From a checkpoint of a small mixture-of-experts model trained on Wikipedia.
Size: 12 layers, width 160, vocabulary 12241.
Below are experts of layer 4 (counted from 0) of a mixture-of-experts language model. Rows are named router (the router's row for the expert) and show model dimensions 0-159. Each number is 128 + 24 x the weight over its row's rms, rounded and kept within 0 to 255. Numbers have three digits each.
After each expert's rows: "gets" lists some tokens that make up at least twice as much of what it gets as of all text; "mostly gets" lists some tokens that are sent to it at least half of the time. This comes from a sample of Wikipedia text that the model never trained on. Tokens count by the router's weight.

# expert 148
router:108150110076084142179075145166098191152165123105124159140164145139129144145123107139096134112111122157135169130137126113105130106159128117164168126124140138144116137114130117131104111087126103161148076119129115145117128149133080126149079104122136147111141128098154153091086158150138077151126171161094126146113132130115117104120140121155108149137120131134140176155116139148105155135158136149108126150149108152115158112120141157133113095112150100065117102161127074127132137157145147
gets: " |", " |  |", ") |", " |  |  |", "\" |", "% |"
mostly gets: "\" |", "% |", " |  |", " |  |  |  |", " |  |  |", " | — |"

# expert 200
router:170154140122122139110205181136148144140176145098128141108142132139144157126092174135170101123108086108137107123118117155150131153154129111156149178151126099144073117077156107127168135137151163103151126164178136119131106129160124106141137143162154132168135164128116130138147124119093131102077144117133111129121129102105113105135090155141129118127163130088116129082145092156165096098112134149153100139139122142137108108150129121144110085115137137154102115153116134152152166129108106
gets: "ill", "ard", "ell", "ass", "all", "ens"
mostly gets: "lex", "ult", " loc", " gall", " install", "emeter"

# expert 154
router:118142125102125163179117167167082165136115088136158120123101187117111210161123116126089128119104154140145161123137145142093119121127132088185152146126126144160105123136152127119108082101147116103112108127114140134127105133110083119153106112135123151104141122140135141135125136153137119148155145126098149114090096118146125141158126119148085145144156135118171156126116148163113168104168151146083102137138114140141128146119108170127114126106135105073127096099151102114150171133174112
gets: " |", " |  |", ") |", "% |", " | — |", " |  |  |"
mostly gets: "% |", " | — |", " |  |  |  |", " |  |", ") |  |", ") |"

# expert 85
router:118097121163130083128141146126138122146131098088137149136166144128160176137116098148186139071145088122138126164103134122146122110146091170153147132068111140161134091123108111102169121136118156093188130115142120146136105128163163112150102146124175151103123149124105103134125113158123116106119181147122162144130125154086120157179159153131143142086128132151111124099111086143110127102106151180135152117128132169110087106136139154157104124128128142140119125106105110138128137100120110
gets: "ag", "ig", "ap", "ug", "ip", "og"
mostly gets: " The film", "yric", "agg", "ug", "arri", " threat"

# expert 137
router:091089135104157130131138149138161153162133151095133144119114174146164099177102131154083147140150114118118067094158158125089131147147129104119071108124134118115096124092130128100165167145125142093135147136131128170143094120121145145103088123137153126121109133131128162142170123115134113141148140163159078117122133136101106156113136126113130122127115121117129063168138152165138100167161117146121094114128151118137114133119156146107161132078112170097149087082125091108121100119135128
gets: " The", " the", "The", ", the", " of the", " that the"
mostly gets: " that the", "; the", "The", "es the", " when the", "ate the"

# expert 86
router:086140147152119111157145104095154159104150145162092155152130120147134128090132140115112112114182114116154174104122135110142099126149123114125132138119132148166131134122097138144119096119128111128113166083096143119144093100143163104173140111111103129145194134093154179126148109173125156153149087129143110124133092119154124103119154086127138106142147141166147105104136163133127155099117135121104127114128145122119134143168169063138125109148152145153151145156119110122187113150071158
gets: " played", " began", " released", " held", " published", " died"
mostly gets: " played", " began", " held", " died", " named", " worked"

# expert 112
router:117083096100113139167081135171123138113142095148136138099134110127125137140132130152121119141123148138142152129145157113107135121130151138160112141164121151105151167114139154121132118085098150162119091142117128147094159140116096126161098105099097121107157120112143149152086156139132137113165132127097127155158139140164116131150145096189109086132162150088134190129104082134116101119184146099134091125130123165124148135083135151110108117091143100084140162148134112111100166139160089
gets: " |", " | ", " | H", " | T", " | S", "a |"
mostly gets: "i |", "a |", "en |", "an |", "ia |", "andidate | Votes |"

# expert 167
router:119148114123149109124148122085133158081130148114160154155163103143141116116098133123099131146121162123143153100111115091114069118123096139137140096127123136100092128083107138153108131104125073091149154142112164112126149148153142159112084131137107148146128123096109159108129103136113103140116078094095075109117113123104110130142121127166084096104116121167138103103117130101149155131137106092095168136133138181122157137166110134153170128100112150179160120124133093079105114145123137
gets: " name", " called", " known as", " term", " as", " named"
mostly gets: " named", " called", " list", " known as", " use", " described"

# expert 64
router:114142096088117111161145133150124166172137111110177134139084145131114091145079117169085151116170130131138101104161121114119067119134127104150102073137115114101125083119127120122174172133145178137154125127144137137117089081159130150109099135108139151135142145151126120128163109086145149141128140136146124111112113143076117137158144108120149135129141128109168077139150143147120154151150107112133113139113140106166104064116131112119137136098150141127165132121126109150173095088149132
gets: " in the", " of the", " to the", " the", " on the", " for the"
mostly gets: " in the", " into the", " to the", " during the", " part of the", " within the"

# expert 27
router:146115109121087130092142147112086152142111109106162100114163121131147144133088099127131103144121139096162152146116176122190107136128134166089152188141093133177125152129112104136122091140115152149144124086110143115121181115146155109149154163139120154186142142127100169131102152157129106087140138168154127118155132153147169141129135124089106102112118105177089132088130129139092101165101120145157126124143133102118155111133148124142126128135126100129084138121110097150139104097120142
gets: "ick", "ack", " work", "ink", " play", "ook"
mostly gets: " work", " play", " writ", " Play", "ick", " earn"

# expert 129
router:131092159144107088108144178113146129111136085105142113103152132124126162133095149120198118138152101109132149172087116141122130149121122149123157141129145079180134135115138090095126151148126157122169102134138116117146121169135146158128133159137150123137118162154123129129122141118127121122128139106131117135147092144124139088140158131188090162094142144169120144085097129107115075104113125135105084163120159143138113116121158086166163074122131106150111139163099148145146163134122092
gets: "ind", "old", "ond", "ood", "ord", "und"
mostly gets: "old", "irmingham", "ruce", " Hind", "edd", "irth"

# expert 220
router:149120137091131094196177114197153120142100123111186115161083149151097117098127110119096148108163154137129123165148141116083125126130165095136109110127117123134138144127130140105150129112114145150120149130115107147128070138135087170098128121108134136141133143135139108103172116090126169162145172156138118093142132132087170118134140143144116107149148151137153084127176154130137124131158091121122095098127158129154099119099136102093130129085126145091144110139099099139161127131134132
gets: " of the", " in the", " at the", ", the", " with the", " by the"
mostly gets: " at the", " during the", " within the", ", with the", " through the", " with the"